Weights of a small mixture-of-experts language model, trained from scratch on English Wikipedia: 16 experts in each of 12 layers, 224 squared ReLU neurons an expert.
Below are experts of layer 9 (counted from 0) of a mixture-of-experts language model. Rows are named router (the router's row for the expert), up (a neuron's input weights, with its number) and show model dimensions 0-255. Each number is 128 + 32 x the weight over its row's rms, rounded and kept within 0 to 255. Numbers have three digits each.
After each expert's rows: a language model's description of what the expert responds to. This comes from a sample of Wikipedia text that the model never trained on.

# expert 8
router:118147132140093116138110160120120151102076101121097134127202144160143110090096153131166118121125171142106204064097116127105103149184105133155117116094121134124167165181102114212077104174129138151163086139197110101157161150167086137118086122109110090104151138169123157122133075121112162101092147130096114065117156090233115151131108162180159177127148157163174124180138097185058097103130125090148138132155162104129115133113178137110152121141080108096124142118168172193101120073094132090167109121160059109152122152118090104114095120103145157151069193156125180140126111080127082156160176154070160128086094159125128114113145108112184123113093122129194121091130170063219093153137100137139132127128151105127136108137149165051150134115145155166140074212155109104108117120112101
up2:084142169140105111112180158101060122145110127123106115103125152145150109109182162138098149086125171066100150116123128115090106180117176143110057165197112101075161105105144126179107148127155131100154097201146114115112127108148106087123081142137154112114153159120135191124139100105144162104129122111131105130104117150125157134116092082129148138159111176130141045152131115128087114121141166165139097127128116191077145100125177184111162125121117138114138123115102153169092139145127141090176170147099170131176151128138119141170165120117106132055151145149112123138204081063035125115093096185169220079056096161159100126166198111058175121091101129099147130141166077090133115096097152089181180146146139124127157141107093148111151178152133102156148105120099105182097123138040059
What it handles: Country and place names, club and league words, coordinate marks and table numbers in sports and geography entries, such as United, FC, ″N.

# expert 3
router:104124135069127142154152130110168124169125108107092095123178114193132131076122183137136133131132158120132182109097148131101090106135163137141124092098093162148154149153141091147086086107146107104118125163197117080199152143153121124177071095116154127108118120123170105112108116114122138099111042128125152110126140100188124132106095153122201139145156117118186130124169084157109037132110123096158101132158166135091186098106213178153149113134117127113131129173145177149055168127107108141091110159176069135138170119157116114145113122135166130128117172153174121112135164113094098081149124118063204103102134149110173137099097137124173104111140118120147043109096132136219111186135086062127189134095149059142170076153160150063156170147138122145155099174199181120112110094098099
up2:099108115178176119145114094146125192088191126166127129183134131146172097149131221077137136184124143162118167125137115141104068096125079179150077112114142139099101110159126105130107121128132078061193112124167135133118111106158108118117122075125117119152183087082134156155162156156146087118134100102105114124066150103114081102144184081103149127188128136114124131156166143145132147153100104104091132138102126119128140129122102218114136106150115128125045138157124143083153159147081116128148066108058125135194127091163098093150118155091114156139104121145121130077144050060151140115156092134096113125112127148145145100121101060089181101116108167102098140146095099141175137063064140135138087114122079157046127188137110124131133101175145136149204100092153154090212141177183149
What it handles: Tokens right after pipe separators in tables and lists, such as country codes, first names, dashes and field labels, e.g. USA, SCO, birth:.

# expert 14
router:122115141087125183154167159097142132140085118134096084120156170167138040106110153169114139126089159122149171078090176140077129131151180088162137085106130167128134154164133079197105082183092116070128098134109121125158107150148097167142140126122118138084121113120171173070100140101122183080110132128100154145161143119248104132135121145164188121127111124155153154119135117135106053128146136115184152134121128097124126100112152154174136122165061143092133154138177143185090167113104127134106095183134101155116137115179112095133101111147190117116066127136167110097112163123100080094127161128050187157073133121114162200116116103116165124099155118149129142138104171096244116157145111097170153116070164147130124094165183134075137171156124158121173142097141199135132116153104083
up2:111118105109137180123125102125154115206068146143103090086140080207159081151169169130132191087146122155138096132086166116102121138106156131148141127046123166119149119113152116111135112130118127109124127114148157125160085178155125173144074151150082113115153108155149093081126138106074092117114048142086163133138147147105183111116145129162144106077116220118124057108092133146117114134162117146141142125136151078107117116159122205148118059147081173155091177098111167203118104109115193156134112170123097164118124193182127152162153127155157086112103143144141158132096202110138123111118134097168168188110115160184127125116142131101153115125134110160129099111096123073158079142069077140152158125053141159159121162153139181113158167178203143118106077107138191174077145144151089
What it handles: Conjunctions, auxiliaries, pronouns and adverbs that start or join clauses in narrative prose, such as and, was, which, He, originally.

# expert 13
router:125126147147098127115116175089136132134108079094116073133158118170165132099144161133139142146153228090055204082145130121112114140188120120142103087138113146096191150110126095139060100194139115102182119184104094110151106128148075196169136132154085135142064145120160161101161149117104123057124127120137139109140132083149134120123132168106156185090164168149147129069178137158111089110125128126135144080162112108121108113136121136118168066170108166110140162118118172153068134103109093140121210154143108123149131131133110114138115131162135143099083113171082147056178153159071112103169148123136131108085156147120172127107130190112156132117111128112147080163127160120150065136174108063164131125167115121074117079132115178053134120125145145139153132255164199127164121125148076
up4:156183114119062153123101098097150075163120076100121138120151121165090129120160101099106106101144115140167102121131123078138049092128088128132131171156193145085172147132161110118076152126202119142198145201142138071122169175092070159187192124137135121106080150113146145101150184144124106088072080101108145048124162134129150204075156114096182159135150137172134081108193140151094129079147149107151146071127126169129096140133091177098131123090123102146131161137151206132150154126101075147139132137124198160142116135152155125143134117130132101108114104151095054121168107152093117131126123156103153110087105092212125165065102159097144150159099129143120098139171131124198113136168069094208163128158114135124153108086131090083099103164098127115131095136186126145124103133113138
What it handles: Inner syllables of scientific, taxonomic, chemical and foreign words, often accented letters, e.g. Cerambycidae, pyrrolo, Encyclopædia, ó.

# expert 10
router:085107176047118144139154176101115152100081062120143130143151094165117062119141142084135174119110192142131152096127162118109064120138207138124109087137108104151180126101098121166128082150177100074141093154155111116154090088157096180133180148129120103071128085173156192096128086081128124108086126136100170095078181123140156157138141097133159199141114133142150129121125124155097095064131117164095124144110168159110159112111166125153164092129087189090103144104111106126084183137115137082127189179160085176132150100110130135151157081158147168149089143140116172098158134148087181113122181151135137175100166167129136130092131172176135137090089127076139072123125125111149135170136106102161161129120101156133075119182131130041111142164148089149168138255118116103147123098132113
up2:131127146161147079099159108141119124152086115135152137099090152120163114131079094126176137112082091159141093135211151221143124128138115178098159120129084171129176212201136132188126180184126130098164087083131075118133187108130111106095102104117133174104145098107144169094151089109111182125121113120148156100161097113157107109155129115035132121142110079105142092122110115084082112162112140087141085099049201101116118116128149148096136120145104111081112138192168126133050125144193109135116146086126118145158130101145117129108191117159114175136138185155203126134069145158060111064114144126148182092088113134133131152136170121153172180124105167109129110161148142127138141102184066113113127166104116069125129137116084130141195159171135133180165087095110149089112109171096117
What it handles: First one or two letters of a split word, often a capital starting a name or rare word, such as B, Sp, pre-j.

# expert 7
router:118130169104146159153129165094116151191106098071111134170138119153131106072123158166158129108136192122117144069177138156134098129126140144173073083074165113128174114102105109136112102100129094096161102115156116150146161115201100173095141158142096159051139125120159144149111108109142152083096100060087099103091118064120124194123113134114153202149153175178110113095162104149107111074108137167134159161129140148123164134103097165178198115132097170102121154216147173126116158070112089108128192163149143143118129119163127135111101114120147161113060097139105143131148165157103137092176142132100130138116132131141102185094164132145133184100121109115120059163154125124169164178148099141135178083174125127111095100152138148024130146129149103136138126245162188099146130089130065
up6:139118165174153093151126159098197102093150120101155098188182111141146106153134107082103129132048101144132110132091122144123128083114072145131138100153136110153126134180139071114111169124104072101106151187174069153119147105191168070140085162129179092109123153111155160126099137099092141120187071053111120149094157130137158094094115127165154128139171160156160191054113121141164103133128127120175079116152131076087162126084137085144199115187127161159151115124159126118125129143148117155140141116104142148147146106144139100116152164125145092122052081092200085109099159150100091065185129112072103147136092128119073170111110135060166124068154132112098084155112144122175172159165063177143142107121174131067123105124180124129156134163144170131116114118177102095104073193099128
What it handles: Early syllables inside foreign names and places, right after a capital letter, e.g. Kibengo, Ghana, Kanthiva, Bar, Kar.

# expert 6
router:076134125141115141117151153121138141202099078149108071102136176183108021109123144107138129152101129097111202110113141110068104140132120172161138112102140126084188122154114076132119133168114125127155057144165099072145096135168098175166145134145120127123105075096169131101138109113103163123108069091116160090105140123181147169139091177113182115181166151182188130111138093103095045126135133126184142164155156114121144140129190148146169117131053165115109173120173137146103131157080139130097114202166110136169144101176134109109110106145176124133062148168193193092180143136130118098144156154095165124090153159135142156097144153101178176165119144101115137140089128100173111134105131113180185080077119107145103116157160188049147171146130115167130116129146163160089132121123086
up2:081137135079144130078144149133089142115097085137084097178171088129107089119101084136108147169103150136140148126109120086101131154136116168109123117146102112189108151143124129073097173157215121155166107102078140219082113140174089151118080115124142103123104093157092140110123110110109131140115079157125131111126106079101180086190146145092121125133101206063159149176119113134085069069082142158099156131148158144152192119146215191081160128113096158136089149171142113125141139103163114194093141146123085128130142173132134097144117089166134157123077053105194151058200161079126126160136162104135167097152128118130123105074162192113100111180160124099141130158180124155125106142137112087067160113099111150167153118075113169137151166125158072160100080121122112114095092147099112
What it handles: Prepositions and main verbs linking a subject to its object or complement, such as of, to, through, provides, advanced.

# expert 4
router:099102136119126122180125204138137183119111083108124108118133119156105138077104166111112143114095211152129189107150131125118089176185163124080122076091131130131151163156109097185094127097146064084145105160124075060149126131141108089126092157115087113117105117146141186097129139093168192100086116072075124092108144098221125134113110153128163197167118139178148170132154093156099121157115111124129119098107167152150120109113187129138223119153112133061111124172154166136076183122135099118089137165172112125147137126121060121192110124128125159179083158167174151107189119129096110104158136159052166119092092094106120124125161173088153131148098143088156102158104153137134121138121081159124128116136123160150141080176144141062138153132146121152162104198206110129134114077073095
up0:089148098145171138168184186118134169152109070076116078120131123154073109122127124041171154123128178111176101088108152140152157060147091134166126106049178118111169133103097126138124150181114179128130107174195113086136114116124151159139131098134148111111087115143121165052137116083100178072125120081121103165066147151151072115121112094129144124118126146121118108190101073215069123144154137091108119140104145131098181120137145146140155079152126164095098099102138159118068151052159096133139109120133137133147145124079122123153167165143141121157137155072085166152128106091156119113134161150082125199095063156157156175159148069092138128092090115121143141141162170117143157075129091157116073152106163120152088121106110101125088098136076073116115106176117131101037153123176160
What it handles: Ordinals, numbers and proper-name modifiers after the, such as second, 36th, Fifth, National, and small numbers or Yes/No in table cells.

# expert 2
router:067103182109140148144157163066121156128095101138088065125162171154087115102118136145073155184115117095108168071118121119090107136135092125169164079121131108129146172178102098158105110161140140107151086145174093136166093149151071184131101148131118168095149068090188160093126161128118160100104094120133153095174139122221119129171104129116165115156163134161157117104148049111069059074118182090156106132109156107094105089115166133185161141134186164118074127150156148195076119159101105123118141129137056136166142094138083100192080139139144122143100148119125139140130075154099111106147148151077146161098105133105158191125102112122159123121104132108154088133122171106185119164163088074173123097092145120116125096136178124063178159162125140137183107174159165169117051120112129
up2:108180175177177075083093198168131183143082084063163145128141133147130105100144218179156153145151136121113151140159101141089120117104093111103108100125080122159148102169129104102165102078065124140093112132181164068145116056100128182102109142142107127155150066093111149133153117083114170168150106099069162091139147127156159127150122127059146110149193134122138143126148085144109124104169153182174108161116130139061136161157133110116116144161085109145103121104177139107113094134188134136094105131147170156122113136215123133140113051102164147131145124118116209141150163140159144078129115075124125097135190172122079083132106093097145094119113141104180105179142118149148141072185148096179165165140147070118117103201141122109122122076109107141113176156131086132141172095177148
What it handles: Pipes, dashes and colons that structure wiki tables and infobox lists, such as line-initial - before a field name, or | between cells.

# expert 1
router:110133117141098152156138147139133163126110081122111098131184140203138132089116156130097108101093199113113206091124165137118138156188128116174121069093141188154166143199141110135072127142111145115162111159130078123192137157179092126115053150108097131115164120085125129115116115077145122091106125139109119068106117096135078152133076158156183107157175191150176154117166125150110104144142122124127116108154141124101116115134171205167172132193056115088115144127169155165095154108093106123134075150180071129158118146142080093130149134119148161157113146124148136134157111166093102114161128118053099103063123137111115107049120096114191128152124135122157151120121155121189080174120106080160112099147164067161169097113147162055163117133150181178148109211188140128133066107121105
up0:131147110107092128146104107119083135170100153162152080126128099167145130137105132148140109102126144092132112136120112188149121148174099148175139154084134098149168163166129061094076136124114139116114109144131132137139152160128079108151114141090140070128122136111127116052112150117158123096145255111171106176126126063114104165113120139124074176057104151152095137150132086197150179087167152075095123143138155106093221155122136146166142066206077098138160150075138118103110190066156132135208146098164178127168095193158107139142140158117090137138083128130111169122097154145115056108155096142139083117159112086099086119106073132087084158203165143107132127101116131120100146149112100116136138093117109086183189119110105177106151135171171110111129139161125190132128102089106107
What it handles: Last pieces of proper names and places, such as surname endings, -ville, -ford, Street and Road, e.g. Drake, Underhill, Montreal Road.

# expert 15
router:109161140140109102108129140114198146109096053083092106160166171161128112122087127100080113156107144146131147120123144111110114133197167046161126110092139161120143182169118093132065068096106119086139124137151093047112095117121111127165157134096061180133125122117160174117173096110144185157082122117127137106131133078255094161117073142104191192188153149146186156112187104152106117080103107095150139124144132127132128091104158140116156127166180134132135123160180132158102127111124124109060117163134056149148160112130087126143110118132138201146081177136166165090188108138118070103121112148081162141112115170092160142102154147107171123122054160093164116135108144082155131158126103121128137118121124126111083093150130191071127157115108113114137173142170128112151114094106174
up6:103113129111113130133121110110219112184137159107150136119149115098120072122064113140079198095155140167134119139098123098103185175155167070159199129192122074128118136127118088080075088116112137109147107130161140102148115145170137125097180123117094181092157064077102149127093068103137098129111161056144106127146180075155154089118116145088132147191170160123071190142104095119125157108125174105078142143090119184160084094169137148083167079071137073108138101147151096146120147152124061103141159148120136145137131121147125128159110172131156175104094075160183108112153148113186077112112136135114121153150123139139145135131184166192171190149105160081118134139171145136126099115119129117091176165106086170096106107170210114092139110163110077145095172102163174163133134115125179
What it handles: Articles, possessives and other determiners that start noun phrases, plus infobox field labels, e.g. the, a, his, their, Other.

# expert 9
router:104146176123098115140090151066160163150129065124072108120194156161100132085119175108129113121086145085138192121151139140103154093147126088167134084150116140090158185162105109130104100112101124126195116134102091118114104164113079135134088114116118174095088144120157174114156156127103196121068190152089095073140141085194127126114094136056174128188130102163185124062181107174081117096097110103152146123160161136137144076123163132114146095198149115076159130139154159161097141145113098132119107174181121103149144098190097118134096118117156165140091158136154178061187132173095096109131140148079153111079104149074148133068122143129182135129070151110121145110082150134212117149165125080107175144089146090171135134121140181071152152117118098121187148174144156141150125084117133
up2:166129106124146132113140217155120121125155158083127116120128101168125093083082153122171183135086143123124150134123056175035107086145121143113125118129140153143112174114151129180107120148145097105131103138114163112146170115182119146107081115154115119174113090123110103132068102169082167098080124130110156095104156146139139124164171130205177147150136162144097160081169075139122044137169149041142124181137147161148134131162168127128124157133114155094113162130170160158137126099146134111151119103162070117189113088159109079138068095189194130161066127189086153098161121177117141112119041141074157129109136142149090134111116148111191168138114164081174087144088086128141145146197085125114112099125187131106135086158175136104144111093091148101125132205138124063176117132106110
What it handles: Word endings and whole words forming adjectives, participles and nationality terms, e.g. -ical, -ial, -ed, born, electric, Christian.